config.yaml
n_layer: 9
d_model: 256
n_experts: 128
experts_per_token: 6
d_expert: 112
d_shared_expert: 0
activation: "swiglu"
moe_layers: [1, 3, 5, 7]
router_score: "sigmoid"
normalize_top_k: true
routed_scale: 2.5
balance_loss: 0.000421
balance_bias: true
init_std_router: 0.0171
lr_router: 0.0014
n_head: 4
n_kv_head: 4
head_dim: 64
vocab_size: 8192
norm: "rmsnorm"
norm_place: "pre"
norm_eps: 1e-05
positions: "rope"
rope_base: 10000.0
rope_fraction: 1.0
qk_norm: false
attn_scale: 0.125
tie_embeddings: false
parallel_block: false
init: "normal"
init_std_qkv: 0.0382
init_std_o: 0.0
init_std_up: 0.0382
init_std_down: 0.0
optimizer: "adam_atan2"
lr: 0.000783
lr_mult_qkv: 0.5
beta1: 0.9
beta2: 0.98
lr_head: 0.00549
grad_clip: 1.0
warmup_steps: 310
schedule: "wsd"
decay_fraction: 1.0
decay_shape: "linear"
final_lr_fraction: 0.0
batch_tokens: 131072
seq_len: 256
doc_mask: false
train_tokens: 1277000000
steps: 9743
dataset: "wikipedia_en"
Below are experts of layer 3 (counted from 0) of a mixture-of-experts language model. Rows are named router (the router's row for the expert), gate (a neuron's input weights, with its number), up (a neuron's input weights, with its number) and show model dimensions 128-255. Each number is 50 + 15 x the weight over its row's rms, rounded and kept within 0 to 99.
After each expert's rows: a language model's description of what the expert responds to. This comes from a sample of Wikipedia text that the model never trained on.

# expert 9
router:68 58 43 47 49 52 74 60 48 39 56 33 45 37 21 00 37 43 46 46 64 49 40 51 52 54 50 36 55 39 77 29 64 31 46 42 52 46 45 17 59 53 75 51 42 56 45 54 44 46 47 39 55 25 18 45 59 59 39 34 30 52 37 39 49 51 20 59 16 56 54 90 57 57 51 41 55 43 42 43 63 58 24 44 40 59 70 72 49 51 58 41 35 43 59 62 57 56 55 40 60 61 48 66 47 49 71 54 53 30 40 63 46 44 52 32 60 48 23 53 52 46 22 61 53 26 54 17
gate0:44 59 50 42 33 38 56 66 35 80 41 51 51 44 23 49 55 48 68 49 53 52 82 42 16 49 47 44 55 52 44 74 70 58 67 45 55 55 38 24 21 44 59 66 54 57 47 53 54 44 12 65 38 55 33 58 36 50 64 43 35 55 56 74 43 46 68 46 64 43 66 42 18 46 20 45 43 55 39 36 52 43 31 19 94 47 57 59 37 68 42 63 24 47 34 48 35 48 71 62 61 49 58 41 64 57 66 25 65 37 15 50 52 86 44 22 67 42 16 52 49 50 75 47 81 41 41 38
up0:28 44 53 80 33 56 55 95 43 57 67 37 70 40 52 57 35 46 51 34 47 58 64 46 50 40 36 68 50 46 46 41 43 37 41 56 40 58 62 46 62 41 33 35 49 34 36 66 33 28 44 55 48 55 62 50 39 26 63 46 45 79 40 31 36 65 66 37 44 66 31 51 32 41 76 44 58 66 61 58 44 64 34 39 41 40 70 42 51 45 13 36 52 24 37 40 43 32 38 37 46 43 45 64 17 57 80 46 26 76 63 70 62 44 60 30 81 66 60 78 47 45 53 44 45 68 48 81
What it handles: Copulas and commas. Forms of be (was, is, are, been) after a subject, especially census statistics like "population was", plus commas and table pipes.

# expert 61
router:77 38 51 45 52 51 55 61 37 25 61 36 37 16 55 46 41 58 35 47 74 53 33 54 22 65 37 46 57 43 51 34 62 60 73 69 26 59 35 36 66 68 71 52 62 60 39 45 64 61 45 61 44 35 57 42 43 45 57 33 39 45 33 54 43 64 16 35 51 68 61 56 50 77 44 58 34 41 11 38 48 53 40 48 40 66 52 62 48 44 58 67 56 32 61 56 44 62 33 44 50 54 56 92 53 49 58 46 59 32 40 40 42 37 54 40 77 28 23 51 38 73 28 55 53 08 48 45
gate0:61 50 68 53 86 72 57 54 51 71 65 32 46 66 52 62 37 30 58 37 48 75 48 47 46 64 40 21 30 32 67 27 54 63 60 18 41 55 42 21 37 69 51 47 66 62 77 48 50 46 50 68 72 34 48 19 64 76 48 25 56 56 58 37 52 71 40 73 39 00 52 62 26 81 57 76 46 52 65 45 49 62 64 62 30 33 44 36 59 28 45 48 61 58 25 44 41 52 65 64 26 80 49 49 47 64 48 72 43 40 43 48 58 41 44 41 72 55 41 48 41 47 43 48 39 30 51 50
up0:57 65 67 62 55 53 47 45 39 51 51 49 73 41 54 48 48 51 81 40 39 54 58 55 24 56 43 42 23 55 39 82 47 25 41 69 44 44 43 31 50 38 43 34 51 28 66 56 76 40 65 21 37 74 61 47 67 28 53 45 63 61 52 38 76 52 63 36 53 66 65 35 64 50 45 25 81 37 55 37 57 74 67 60 49 74 65 65 59 47 28 74 41 49 41 69 42 64 50 46 34 49 39 56 47 45 57 35 57 24 42 58 33 54 84 11 47 55 82 62 30 66 82 64 50 82 65 68
What it handles: Word-start syllables. Opening syllables of foreign personal names and of ordinary words, such as Ch, Sp, Mar, Luc, Fil, viol, Pol.

# expert 29
router:74 51 58 34 51 44 62 64 37 38 53 33 40 19 43 45 14 52 36 34 44 23 52 67 41 74 30 51 51 49 49 30 62 66 57 60 33 37 38 33 73 58 64 48 53 68 51 46 57 61 65 53 45 14 47 56 70 56 36 54 72 59 31 62 50 39 16 43 45 78 48 49 53 89 32 69 38 37 32 56 51 58 40 39 39 80 62 61 45 52 59 65 62 43 66 73 33 84 35 58 54 58 57 85 49 51 55 59 58 24 35 66 58 34 74 52 65 42 29 43 33 63 33 68 41 19 60 40
gate0:40 42 43 47 41 18 51 62 25 52 35 48 37 59 52 37 49 60 46 72 54 59 49 27 38 78 44 47 54 51 81 53 64 57 56 42 59 30 41 26 28 33 37 43 46 51 69 74 21 20 48 50 70 28 50 48 62 57 51 26 55 60 45 71 61 76 64 18 49 59 79 62 64 43 59 45 62 59 22 39 56 24 52 21 53 53 59 68 34 42 25 69 80 64 31 26 73 67 72 31 60 47 46 72 42 44 33 84 15 70 74 55 25 31 49 48 44 40 47 15 46 86 44 45 57 81 45 53
up0:41 43 54 65 52 15 49 67 58 45 50 72 56 48 44 53 62 45 67 54 07 45 41 67 46 96 39 58 71 37 63 84 41 44 26 47 49 38 60 64 34 38 61 56 48 52 56 30 50 46 56 58 45 50 61 17 62 63 40 42 23 51 70 52 49 67 51 62 37 36 65 57 66 20 57 35 64 30 39 39 83 47 40 38 39 80 53 37 27 54 34 50 54 30 65 52 79 36 79 29 47 19 56 50 50 43 62 48 28 60 56 43 49 58 30 88 58 49 65 45 60 54 38 27 39 49 33 65
What it handles: Lowercase word-start pieces. Opening fragments of split lowercase common words after articles or conjunctions, such as con, comm, cust, organ, gradu.

# expert 36
router:76 84 53 47 58 37 89 56 20 41 34 24 60 56 83 23 44 59 35 27 85 37 42 58 42 80 62 38 54 39 71 33 58 43 48 54 30 62 18 42 50 51 40 44 45 60 62 42 63 57 53 36 41 54 46 48 60 60 31 36 53 50 25 52 57 60 24 34 35 64 68 68 50 71 38 72 60 44 34 25 50 63 47 39 51 63 61 62 47 40 48 55 49 29 64 59 43 59 35 32 18 41 56 66 42 55 56 55 38 24 49 54 70 44 41 15 68 36 33 59 50 62 21 45 59 42 43 52
gate0:59 40 22 30 53 46 59 62 32 24 20 45 81 58 62 46 46 70 45 52 02 49 24 32 63 62 48 64 49 40 46 31 30 37 45 50 52 42 43 57 85 25 36 64 45 32 64 53 54 49 62 50 73 55 43 49 31 47 66 42 59 53 50 63 81 45 47 46 30 49 57 63 52 51 35 55 69 46 63 55 47 46 62 41 28 60 46 69 54 46 48 56 83 48 31 82 59 77 61 46 55 40 45 23 30 38 41 62 66 49 57 60 50 10 72 23 56 19 57 23 63 64 68 33 62 36 55 49
up0:29 00 69 64 49 52 59 51 67 64 27 43 14 50 66 59 43 57 26 48 45 48 31 63 52 60 51 58 64 23 65 26 51 51 22 41 23 34 61 66 25 45 39 65 45 47 69 38 50 49 56 48 67 64 55 61 37 53 49 46 53 64 42 81 52 65 35 43 55 41 34 43 48 67 33 67 66 24 56 63 53 42 52 35 45 60 25 32 41 48 46 53 49 92 74 82 36 70 57 45 46 33 52 55 34 55 54 58 64 50 64 42 64 30 41 64 34 50 45 29 43 33 55 68 31 81 53 37
What it handles: Articles and determiners. Articles and possessive determiners before a noun phrase, usually after a preposition, e.g. the, a, an, his, their.

# expert 4
router:63 57 42 36 63 57 79 56 33 55 38 40 49 22 35 07 40 48 51 23 69 48 49 48 27 59 52 67 55 38 67 38 50 42 62 70 37 49 35 52 59 55 41 62 29 72 48 47 80 64 44 34 55 53 51 44 74 51 53 25 35 54 33 31 66 38 42 43 38 53 62 62 40 75 26 57 55 40 43 31 41 33 46 44 34 40 48 73 48 43 71 65 71 38 66 73 51 67 42 47 43 65 54 39 54 78 49 62 42 43 60 58 24 26 53 46 72 41 39 49 59 55 44 43 60 33 47 26
gate0:39 34 50 43 44 65 26 39 66 47 43 47 51 49 71 55 52 56 35 77 71 41 48 68 59 49 39 29 31 69 36 18 41 67 45 63 63 47 36 90 48 66 43 53 49 32 34 35 91 44 29 90 50 39 66 20 55 28 47 55 50 40 68 44 69 56 45 31 60 23 42 46 36 41 25 74 42 44 45 32 70 59 17 42 41 42 40 49 55 42 55 35 50 26 52 41 30 43 63 46 45 59 36 69 43 58 69 50 47 37 72 58 85 41 79 24 70 47 50 68 60 29 37 34 40 60 43 37
up0:70 51 59 28 34 65 49 56 54 44 54 31 24 71 38 53 59 41 29 76 60 49 26 70 47 84 42 43 76 41 50 79 45 51 42 59 50 64 39 61 59 65 51 52 41 73 51 41 44 55 56 40 75 24 57 43 32 32 64 48 60 49 02 46 73 57 27 74 45 65 38 42 54 65 60 50 66 53 69 52 21 57 32 52 64 65 39 53 27 54 51 35 47 68 49 45 56 58 11 61 33 37 67 42 73 40 30 38 49 45 74 46 58 29 51 48 34 41 66 47 52 51 59 52 51 26 13 32
What it handles: Table cell separators. Pipe separators, spaces, brackets and dashes in tables and lists of names, plus word pieces right after a capital J, such as J-uss-i, J-ard-in.

# expert 24
router:57 50 44 43 32 50 77 71 37 47 54 19 72 12 57 07 37 63 32 30 61 36 30 40 37 50 43 54 50 41 58 23 45 45 55 48 52 48 21 31 58 51 54 68 38 77 49 37 47 62 49 44 57 35 55 33 53 58 37 50 47 45 41 38 56 64 28 51 16 49 70 54 28 57 56 54 74 52 44 31 48 53 38 51 43 53 61 55 41 44 62 76 52 30 79 54 47 66 41 53 52 55 63 56 62 63 45 56 45 36 61 79 38 39 72 56 65 46 40 39 71 38 48 39 47 58 52 32
gate0:51 65 56 40 30 84 52 42 39 56 34 49 54 49 57 40 18 44 43 33 47 35 29 59 16 47 63 42 58 50 53 41 65 40 59 39 49 46 42 53 40 44 43 34 39 41 56 44 60 48 52 23 57 41 44 46 76 47 78 58 66 43 40 52 59 37 45 10 47 45 98 42 48 35 33 56 52 40 26 51 75 49 37 70 20 43 42 63 83 64 44 65 53 54 45 45 32 64 41 29 33 89 48 41 62 34 53 80 53 31 57 90 91 49 33 47 26 36 54 59 51 63 23 40 25 72 53 44
up0:60 40 52 46 67 39 51 53 62 30 54 37 58 55 70 58 73 57 39 69 53 50 85 00 68 44 22 56 49 67 42 57 57 46 52 54 52 53 38 54 45 50 45 57 62 33 56 44 42 65 55 52 34 76 46 44 35 77 31 66 45 56 87 77 53 49 29 74 52 49 43 33 40 23 34 65 37 78 54 48 37 28 53 48 49 49 68 58 66 57 33 44 60 45 42 57 50 40 38 31 71 33 60 68 54 65 33 60 50 52 58 31 36 33 43 36 74 70 42 58 38 63 75 97 48 73 65 75
What it handles: Table pipes, foreign name pieces. Table cell pipes and closing parentheses, plus inner syllables of foreign surnames and given names, e.g. Pas-che-tta, Nov-ak-ović, Val-é-ria.

# expert 11
router:61 75 52 61 61 30 91 60 17 36 43 21 49 47 90 25 25 49 40 28 69 26 37 53 36 66 65 50 51 51 84 38 46 48 63 41 34 39 17 48 59 45 42 54 45 66 55 41 52 60 47 48 51 46 55 49 57 63 35 31 52 47 31 44 46 57 19 42 42 68 72 59 46 74 35 65 64 32 40 39 63 55 40 39 57 73 50 56 43 58 62 52 48 29 66 83 38 62 40 40 14 40 53 68 47 51 63 51 29 34 40 57 52 54 37 18 66 30 34 58 51 63 24 55 49 44 29 53
gate0:41 50 72 43 69 68 52 43 67 61 45 33 31 36 51 54 53 78 75 40 48 62 70 51 89 41 37 37 28 54 31 41 60 56 46 44 46 45 34 50 71 71 51 36 82 55 74 52 51 63 44 55 56 85 74 36 31 57 61 61 51 29 45 58 31 46 68 46 36 68 70 54 50 23 48 86 08 78 57 48 43 53 47 73 53 44 35 29 51 48 53 74 47 53 24 72 44 53 78 83 44 70 26 69 60 51 28 48 48 45 46 40 50 67 35 44 47 62 63 62 29 43 45 66 75 47 41 49
up0:48 73 41 25 57 46 49 39 46 26 45 56 46 63 42 88 59 41 41 75 20 58 08 53 61 48 54 61 38 46 56 62 63 45 37 20 73 83 70 41 46 44 58 47 51 36 57 49 59 44 52 65 43 48 48 46 42 18 44 44 27 69 64 27 69 68 43 51 46 41 53 67 43 67 22 47 28 53 38 43 72 67 29 64 49 60 40 58 56 47 44 46 54 55 40 56 57 78 58 44 51 62 60 37 29 78 46 76 40 60 29 55 27 45 23 49 42 32 42 62 37 59 49 47 70 27 77 39
What it handles: Determiners and possessives. Articles and possessive determiners starting noun phrases, often after prepositions, such as the, a, his, and possessive 's after organization names.

# expert 28
router:53 65 55 51 66 35 76 50 21 45 49 11 59 32 50 28 32 63 49 62 91 12 43 22 70 41 33 28 36 60 75 25 60 49 85 84 49 28 28 44 59 38 55 53 39 73 52 60 49 54 55 42 40 43 32 59 57 68 33 37 44 60 42 56 51 57 40 35 50 71 60 46 45 42 16 65 61 62 30 49 48 45 31 25 47 67 58 34 53 53 60 62 59 41 52 63 36 72 42 28 24 61 40 72 57 42 52 45 34 40 68 61 34 36 67 47 55 47 32 31 51 75 46 58 59 31 43 41
gate0:45 42 65 31 63 28 68 65 64 34 65 54 74 63 70 57 99 44 52 46 38 49 49 56 59 63 61 36 38 47 45 49 67 37 53 65 30 58 48 30 27 52 60 60 44 56 53 61 27 61 61 64 60 19 66 74 42 61 50 49 22 51 41 49 57 45 43 33 43 35 82 39 73 42 74 56 44 62 33 62 46 76 60 50 39 65 34 50 63 50 26 57 32 62 38 52 27 71 26 54 56 46 52 61 50 60 48 55 39 46 34 47 39 50 51 62 52 39 42 64 75 40 48 62 44 66 70 29
up0:46 39 54 37 42 54 51 54 36 36 42 12 47 51 26 42 54 24 83 71 51 70 69 52 59 44 49 45 36 56 58 56 58 39 45 58 48 63 30 65 59 52 58 16 59 41 24 53 57 73 52 37 65 57 68 74 54 58 60 46 69 29 70 74 13 73 61 49 72 48 61 29 41 52 57 26 53 51 52 43 56 69 24 55 59 65 35 43 97 51 44 33 39 42 71 41 39 65 46 66 52 41 45 34 39 47 36 58 51 33 52 32 59 84 59 28 56 26 30 53 52 19 49 67 57 59 54 35
What it handles: Sentence-opening function words. Words opening a sentence or paragraph, such as The, In, However, During, According, several, plus word-final pieces in nearby, whereupon, yet.

# expert 27
router:71 58 61 58 57 52 95 65 45 28 45 05 57 41 54 07 29 43 48 37 67 49 59 50 35 57 29 50 57 35 66 21 64 67 59 80 49 54 29 34 47 65 78 32 55 52 23 53 36 62 60 57 62 41 37 42 67 79 66 40 56 56 42 48 60 42 18 44 41 59 48 66 53 61 52 61 48 42 58 23 41 56 61 26 50 61 52 45 59 38 43 56 30 55 43 60 52 49 36 52 45 55 50 74 49 38 56 60 65 30 57 51 33 26 76 51 65 47 37 47 59 44 44 58 62 25 29 32
gate0:62 77 52 16 61 53 62 56 25 34 45 09 61 67 37 40 70 58 43 84 47 66 41 54 21 61 48 55 45 33 56 54 38 74 62 47 36 61 65 40 30 43 46 32 66 43 54 45 34 55 53 68 50 64 45 62 32 56 49 65 50 26 42 49 60 51 53 40 45 57 42 75 36 27 50 40 24 60 61 06 51 29 34 33 52 50 34 36 62 99 48 56 24 56 52 69 56 79 47 41 39 54 45 31 69 64 42 43 33 34 70 49 71 45 69 60 41 45 39 55 37 44 50 54 60 25 62 55
up0:68 09 52 39 44 47 59 53 44 67 61 76 50 38 47 59 43 59 51 61 30 30 57 64 45 25 31 28 23 28 39 51 68 55 39 65 58 47 65 39 71 79 34 43 59 37 47 59 50 46 81 44 46 40 24 25 73 16 49 46 37 71 25 45 44 28 57 52 50 46 45 50 57 64 64 62 84 69 35 63 58 41 49 59 50 71 66 49 67 72 51 57 45 38 48 54 40 61 77 60 59 50 49 34 65 17 68 22 72 88 28 50 83 75 44 36 26 48 33 47 55 10 36 69 41 66 71 42
What it handles: List dashes and periods. Line-initial hyphens in bullet lists, periods in abbreviations, decimals and track numbers, plus f inside surnames like Dreyfus.

# expert 12
router:54 50 40 47 61 31 77 58 43 29 47 28 52 25 62 00 41 71 30 28 34 43 58 35 30 60 47 59 27 59 50 56 50 45 64 53 37 45 24 47 39 55 53 67 50 55 46 36 41 36 64 45 60 15 58 51 38 51 59 34 48 62 56 47 43 47 36 47 37 83 38 66 48 57 49 70 75 56 25 27 51 68 58 35 49 67 45 61 51 54 71 36 48 38 45 58 40 49 45 45 40 70 65 69 62 51 49 69 61 34 54 71 33 50 59 32 66 33 45 48 47 48 39 67 46 35 55 20
gate0:60 64 29 28 83 67 41 37 62 57 42 31 57 36 40 44 31 27 54 66 42 49 63 63 35 44 89 42 63 39 51 54 37 26 64 38 49 45 40 80 72 67 59 52 62 25 54 26 37 64 43 57 55 42 38 35 51 31 49 49 79 51 59 43 62 65 37 49 67 49 64 64 58 71 50 52 57 28 59 65 57 45 35 42 52 55 21 73 36 40 29 28 49 76 55 61 44 68 39 54 51 62 62 42 57 53 63 40 70 45 54 77 55 05 44 36 68 28 50 68 48 36 39 59 43 57 66 21
up0:40 60 48 62 43 45 43 52 44 42 40 28 18 54 46 56 23 50 48 62 37 57 41 56 61 23 30 55 46 76 57 49 15 59 18 31 16 64 25 45 54 59 46 57 34 67 53 40 34 38 41 08 51 66 33 80 66 43 60 54 32 48 31 64 75 41 41 49 55 63 29 36 48 50 31 25 71 56 49 62 45 62 43 45 78 49 27 73 20 53 57 50 63 69 48 59 48 68 64 46 63 67 40 43 53 60 47 61 46 53 23 47 83 72 24 65 39 47 47 52 27 70 25 54 49 44 52 80
What it handles: Mid-word stem pieces. Short word-internal pieces of ordinary words and foreign names, usually followed by a suffix, e.g. we-ig-hed, archae-olog-ists, Amor-ó-s.

# expert 26
router:57 55 55 41 28 48 74 83 41 34 38 19 48 44 47 14 59 61 43 34 78 46 49 56 66 57 57 53 52 53 70 43 65 81 53 52 31 38 22 23 65 65 59 66 31 38 56 36 44 54 55 41 56 49 50 54 47 56 37 51 26 46 49 66 61 56 27 66 45 76 43 63 40 58 30 68 19 38 48 40 40 37 33 66 45 49 63 71 50 66 44 58 34 38 65 52 56 56 52 34 39 43 52 64 55 42 66 64 44 28 55 56 52 47 84 36 49 42 33 55 44 67 30 69 69 42 57 39
gate0:46 46 29 72 63 27 67 84 50 27 39 31 33 46 37 53 52 59 62 31 84 51 45 82 86 40 50 44 57 47 35 60 53 56 33 47 49 60 27 45 61 45 36 61 46 89 38 85 35 63 51 48 93 63 34 05 66 38 29 63 43 58 37 69 38 29 50 47 69 53 44 19 70 61 33 70 57 44 30 50 45 46 31 53 36 41 53 51 64 69 49 53 46 52 35 56 46 70 62 55 37 47 73 50 43 40 54 62 23 31 52 41 55 28 67 51 38 54 73 67 47 39 48 36 35 34 50 49
up0:63 48 62 70 43 46 64 60 27 50 30 52 48 55 22 45 56 83 45 46 45 49 13 41 34 41 52 41 51 65 64 71 53 66 54 60 44 33 38 62 34 65 46 59 44 65 32 52 25 25 53 62 33 72 65 20 37 68 42 75 33 61 31 37 39 42 00 62 64 63 46 28 68 45 44 69 49 75 61 62 38 40 43 65 39 38 40 67 57 42 73 59 58 39 58 33 26 43 62 50 51 34 65 13 22 58 46 29 68 54 71 48 31 52 24 64 58 52 11 22 73 50 14 41 41 72 40 70
What it handles: Lowercase word fragments. Lowercase pieces inside words after an initial letter, such as idel in sidelines, all, al, ict, hedral, plus meaning, left.

# expert 57
router:56 48 33 58 42 65 99 61 44 49 42 34 29 20 51 00 32 55 63 24 66 24 36 49 59 70 30 35 39 51 59 41 66 70 62 51 62 54 26 42 33 56 65 62 58 73 39 44 56 82 49 39 63 44 56 47 36 52 53 31 35 49 26 64 44 51 31 30 26 62 53 61 38 56 46 56 38 38 30 46 23 56 38 52 49 71 47 42 36 47 56 67 54 41 53 58 41 59 28 30 61 48 58 76 63 52 57 29 53 29 35 72 52 51 53 51 68 55 25 37 51 66 31 58 56 52 51 34
gate0:51 51 62 68 55 61 60 52 72 43 42 30 63 25 47 55 30 51 46 70 70 34 57 39 61 62 46 36 54 41 66 12 83 63 48 40 51 58 56 37 43 74 32 46 50 49 59 54 79 38 81 57 48 45 65 49 45 27 60 62 58 27 44 20 55 59 32 71 69 58 59 63 11 32 63 65 77 47 44 82 66 53 53 49 48 41 35 63 49 50 46 69 68 62 46 49 89 71 19 70 57 64 47 50 24 37 71 48 50 62 83 35 60 56 55 32 54 76 69 51 62 42 58 31 21 42 66 35
up0:50 76 50 52 39 38 22 54 71 56 48 52 52 96 66 42 42 11 32 38 76 39 46 29 47 52 56 38 62 42 34 54 60 51 40 56 35 30 27 50 58 36 51 59 50 58 54 37 67 36 40 38 73 76 49 55 49 66 30 56 57 49 52 64 49 57 69 55 41 75 36 41 57 49 30 45 18 35 48 60 56 16 53 62 47 60 48 32 60 33 50 36 70 55 31 60 40 36 48 54 49 33 85 84 59 39 61 61 53 49 48 63 64 49 73 62 66 18 49 25 38 58 56 51 40 46 53 66
What it handles: Table row pipes. Pipe characters opening table rows or separating cells in results tables, plus the article or line break after an article title.

# expert 50
router:68 56 45 59 42 51 51 90 24 50 48 30 52 21 56 39 39 39 51 46 45 38 29 75 36 43 27 60 56 53 51 21 53 29 79 78 44 37 43 31 56 45 73 43 61 56 48 38 54 64 67 51 43 59 43 50 56 71 32 32 51 48 43 60 54 49 17 44 27 49 72 59 57 77 46 74 56 45 34 48 48 47 43 33 32 59 40 55 54 67 64 67 36 40 50 70 31 43 44 47 36 53 66 88 44 48 66 59 56 28 41 57 51 42 55 52 74 35 23 50 57 56 31 67 44 39 63 32
gate0:69 67 36 51 45 66 65 71 21 52 30 21 36 52 23 57 65 72 39 36 59 67 62 49 34 52 45 34 51 48 55 46 41 48 56 46 59 50 48 70 49 43 49 60 47 63 33 44 49 43 66 33 50 63 76 38 63 64 49 61 68 70 74 61 49 46 72 70 34 37 45 34 60 40 55 58 51 42 74 58 74 49 76 76 39 57 40 70 74 72 62 23 63 22 39 78 36 38 40 57 52 72 42 42 34 30 65 75 63 66 58 46 50 59 88 10 70 47 35 63 28 35 39 56 62 68 47 14
up0:48 45 56 28 43 73 57 35 22 10 72 34 38 43 51 44 61 43 63 50 38 66 47 75 54 55 50 70 64 54 78 59 35 52 58 45 68 74 58 53 47 30 51 68 42 47 33 47 34 52 60 75 64 47 47 93 45 73 43 65 51 71 71 74 66 51 67 44 71 47 47 49 23 51 55 61 36 40 44 44 64 47 36 64 13 47 39 67 23 64 50 49 64 49 40 43 42 26 61 84 79 60 72 65 54 42 45 48 68 36 32 41 57 58 78 67 28 42 48 67 64 37 58 63 56 31 56 28
What it handles: Word-initial single letters. Single lowercase or capital first letters starting a word, often after a hyphen or article, such as g(oggles), so-c(alled), st(uffed).

# expert 6
router:55 66 79 48 59 46 79 70 18 34 59 37 53 13 40 18 54 72 46 19 53 38 38 65 41 63 19 45 65 35 73 34 42 50 53 66 43 32 21 22 50 47 71 48 32 57 50 52 61 49 55 46 70 10 41 32 37 74 66 38 29 39 34 38 71 57 16 34 34 52 64 68 39 74 49 48 45 41 49 49 47 51 32 34 35 44 53 57 59 40 67 48 43 33 78 66 48 49 51 29 54 57 57 59 38 50 52 39 34 34 56 92 44 42 69 36 52 36 25 58 41 33 29 39 58 26 47 33
gate0:28 86 59 34 52 48 60 56 42 56 39 29 47 56 75 41 27 52 61 50 54 70 33 43 50 21 36 19 62 44 48 40 67 57 52 46 53 28 22 53 59 35 77 73 80 51 39 36 37 32 51 68 75 51 57 41 26 46 59 60 46 46 58 54 65 45 55 35 46 37 58 64 42 53 53 52 64 53 56 79 57 42 69 35 41 72 46 58 49 66 47 46 75 65 56 62 52 35 59 34 50 70 32 45 60 22 50 64 56 19 25 53 68 53 99 34 70 31 47 47 27 32 35 47 61 30 67 32
up0:69 51 63 63 29 62 40 20 49 53 61 54 57 59 61 47 68 46 31 84 54 57 91 14 47 45 63 35 31 34 35 73 45 61 66 34 60 58 33 55 30 69 59 50 46 51 28 58 39 63 30 68 17 51 67 36 60 41 55 47 71 61 54 58 53 53 59 45 51 40 23 29 56 55 58 52 32 42 67 44 46 58 37 78 42 52 38 70 73 25 20 62 18 34 38 57 20 49 70 64 35 41 32 49 64 59 56 55 91 58 17 62 52 46 68 49 42 46 56 36 43 24 44 54 54 42 38 48
What it handles: Mid-sentence separators. Commas, colons, semicolons and dashes inside sentences, lists and tables, e.g. "Puerto Rico, in", "Scalia, joined", "Highway 1 –".

# expert 59
router:61 56 42 41 69 42 67 68 40 28 25 37 40 25 49 08 47 66 49 16 72 48 30 40 43 51 46 58 57 37 71 47 57 40 36 68 29 26 49 41 54 48 62 51 43 62 36 35 41 67 47 60 45 44 44 33 46 66 44 55 42 57 41 58 42 52 34 49 40 64 50 58 45 64 43 61 37 60 48 47 48 56 38 37 37 53 47 46 61 44 58 75 62 45 60 56 53 55 68 40 43 40 70 67 40 49 65 56 42 32 67 78 43 47 64 46 70 54 22 39 55 42 22 69 47 41 57 16
gate0:62 73 58 75 68 42 46 42 47 57 44 41 61 55 68 38 55 34 94 58 44 42 51 34 68 48 37 64 65 37 21 67 50 39 40 53 58 54 25 51 40 70 78 50 67 26 04 38 34 28 50 32 73 46 40 44 54 08 23 72 40 56 34 53 18 53 43 52 36 61 67 76 46 72 35 67 48 60 57 48 50 47 35 48 40 63 38 57 57 28 65 63 52 45 48 58 80 45 51 62 65 51 64 47 67 66 66 70 54 64 58 65 33 37 38 66 66 51 35 34 31 44 22 38 55 65 24 47
up0:54 33 51 52 56 68 43 43 59 62 64 58 82 72 69 59 65 61 53 51 49 31 36 77 40 55 39 82 68 64 47 80 55 57 54 22 44 45 31 31 40 40 28 51 38 50 28 51 57 43 71 54 31 46 66 86 68 61 32 60 62 64 62 67 34 61 38 63 44 61 34 87 67 34 53 29 56 33 42 60 35 33 55 54 32 55 16 71 36 39 63 28 62 48 47 70 56 50 40 70 55 58 56 64 44 36 62 33 72 30 21 54 27 40 36 55 44 57 54 56 80 59 35 43 12 37 61 73
What it handles: Mid-name fragments, all. Second pieces of names split after a capital initial, such as L|iet|uvos, M|old|ova, V|era, plus all, There, and score dashes.

# expert 30
router:71 57 47 42 64 39 99 68 22 50 42 26 34 13 52 04 53 55 42 25 62 42 52 51 56 48 47 33 55 46 57 47 57 60 44 52 55 57 30 39 48 61 68 71 44 62 35 42 56 61 47 45 65 31 33 30 54 54 50 42 41 57 38 59 53 46 39 24 39 55 46 54 59 62 35 71 53 37 31 61 31 38 50 34 43 41 63 49 47 34 64 59 47 29 52 73 30 52 52 43 72 48 47 61 62 45 45 36 47 11 48 75 64 50 58 39 60 35 15 37 49 50 47 68 55 23 50 30
gate0:11 54 35 47 43 46 28 76 16 65 43 45 58 76 78 53 57 30 59 45 59 35 57 44 50 28 52 31 68 40 65 49 58 43 39 78 48 61 40 56 52 41 58 56 41 37 32 60 51 75 28 75 32 72 43 36 45 86 22 44 32 55 36 59 36 43 60 42 39 40 49 48 74 40 36 75 52 51 50 44 39 50 50 46 58 57 40 40 53 58 32 39 35 61 56 57 64 55 53 69 58 48 36 83 24 33 65 29 43 52 50 54 28 37 45 30 47 40 29 69 50 36 59 46 37 61 68 32
up0:41 55 86 40 42 59 28 51 22 30 49 38 56 64 53 53 34 42 45 68 50 46 35 42 59 48 30 62 54 73 72 49 52 36 40 54 37 52 84 45 84 55 52 16 46 31 54 58 88 97 65 45 36 74 47 40 21 46 43 44 34 45 84 30 75 76 54 27 26 47 46 67 60 51 32 62 39 57 37 64 58 44 46 63 57 66 49 43 46 42 26 57 25 53 50 84 59 58 60 45 37 49 27 81 38 25 40 42 50 53 59 43 57 42 57 45 27 57 60 57 44 41 73 56 62 41 63 65
What it handles: Label colons, table pipes. Colons after field labels in infobox-style lists and pipes starting table rows, e.g. "Total:", "Distributed by:", "French Open:".

# expert 43
router:65 51 68 59 64 65 98 72 28 35 40 29 62 03 71 09 32 37 38 22 55 54 53 37 44 56 35 42 50 56 68 28 63 74 60 66 39 51 35 27 42 48 74 44 53 57 30 54 60 62 54 56 79 47 48 50 48 55 45 49 39 45 43 56 50 59 15 25 45 57 69 67 54 61 39 49 49 47 24 22 47 66 50 24 41 53 42 53 64 52 44 54 46 37 65 62 53 49 34 48 41 53 48 63 68 51 58 24 63 12 41 61 68 34 74 51 64 50 23 38 50 46 45 77 48 26 42 41
gate0:58 62 60 45 32 67 55 55 54 39 83 66 49 26 46 51 72 60 48 55 51 39 61 37 30 75 47 71 64 44 47 65 53 54 54 48 31 94 59 19 54 41 56 37 42 39 70 61 94 52 48 30 50 42 53 27 68 46 79 60 29 51 47 30 58 53 43 45 36 41 62 80 74 46 48 65 42 55 36 57 59 62 54 45 17 35 48 47 82 57 57 51 28 42 45 39 39 54 25 56 53 37 45 33 48 46 42 44 55 50 56 36 30 34 46 64 41 82 66 30 86 54 43 44 41 80 68 69
up0:62 59 57 58 25 82 58 71 55 46 39 69 66 58 71 63 75 41 77 55 54 61 59 39 33 56 46 70 44 42 56 56 41 35 87 57 76 58 45 17 56 43 52 52 74 57 23 77 39 36 45 55 49 27 53 62 73 29 54 59 25 64 48 52 49 55 40 33 54 46 46 29 42 45 62 67 63 57 30 72 68 64 54 67 45 60 36 33 54 66 50 62 39 51 24 45 38 57 53 71 41 49 92 17 45 62 46 38 55 41 47 42 53 54 45 58 50 35 61 56 48 49 47 63 46 49 51 84
What it handles: List and table punctuation. Line-initial hyphens, pipes and colons structuring infoboxes, tables and taxonomy lists, e.g. "- Father:", "| 6 | MF", "Class:".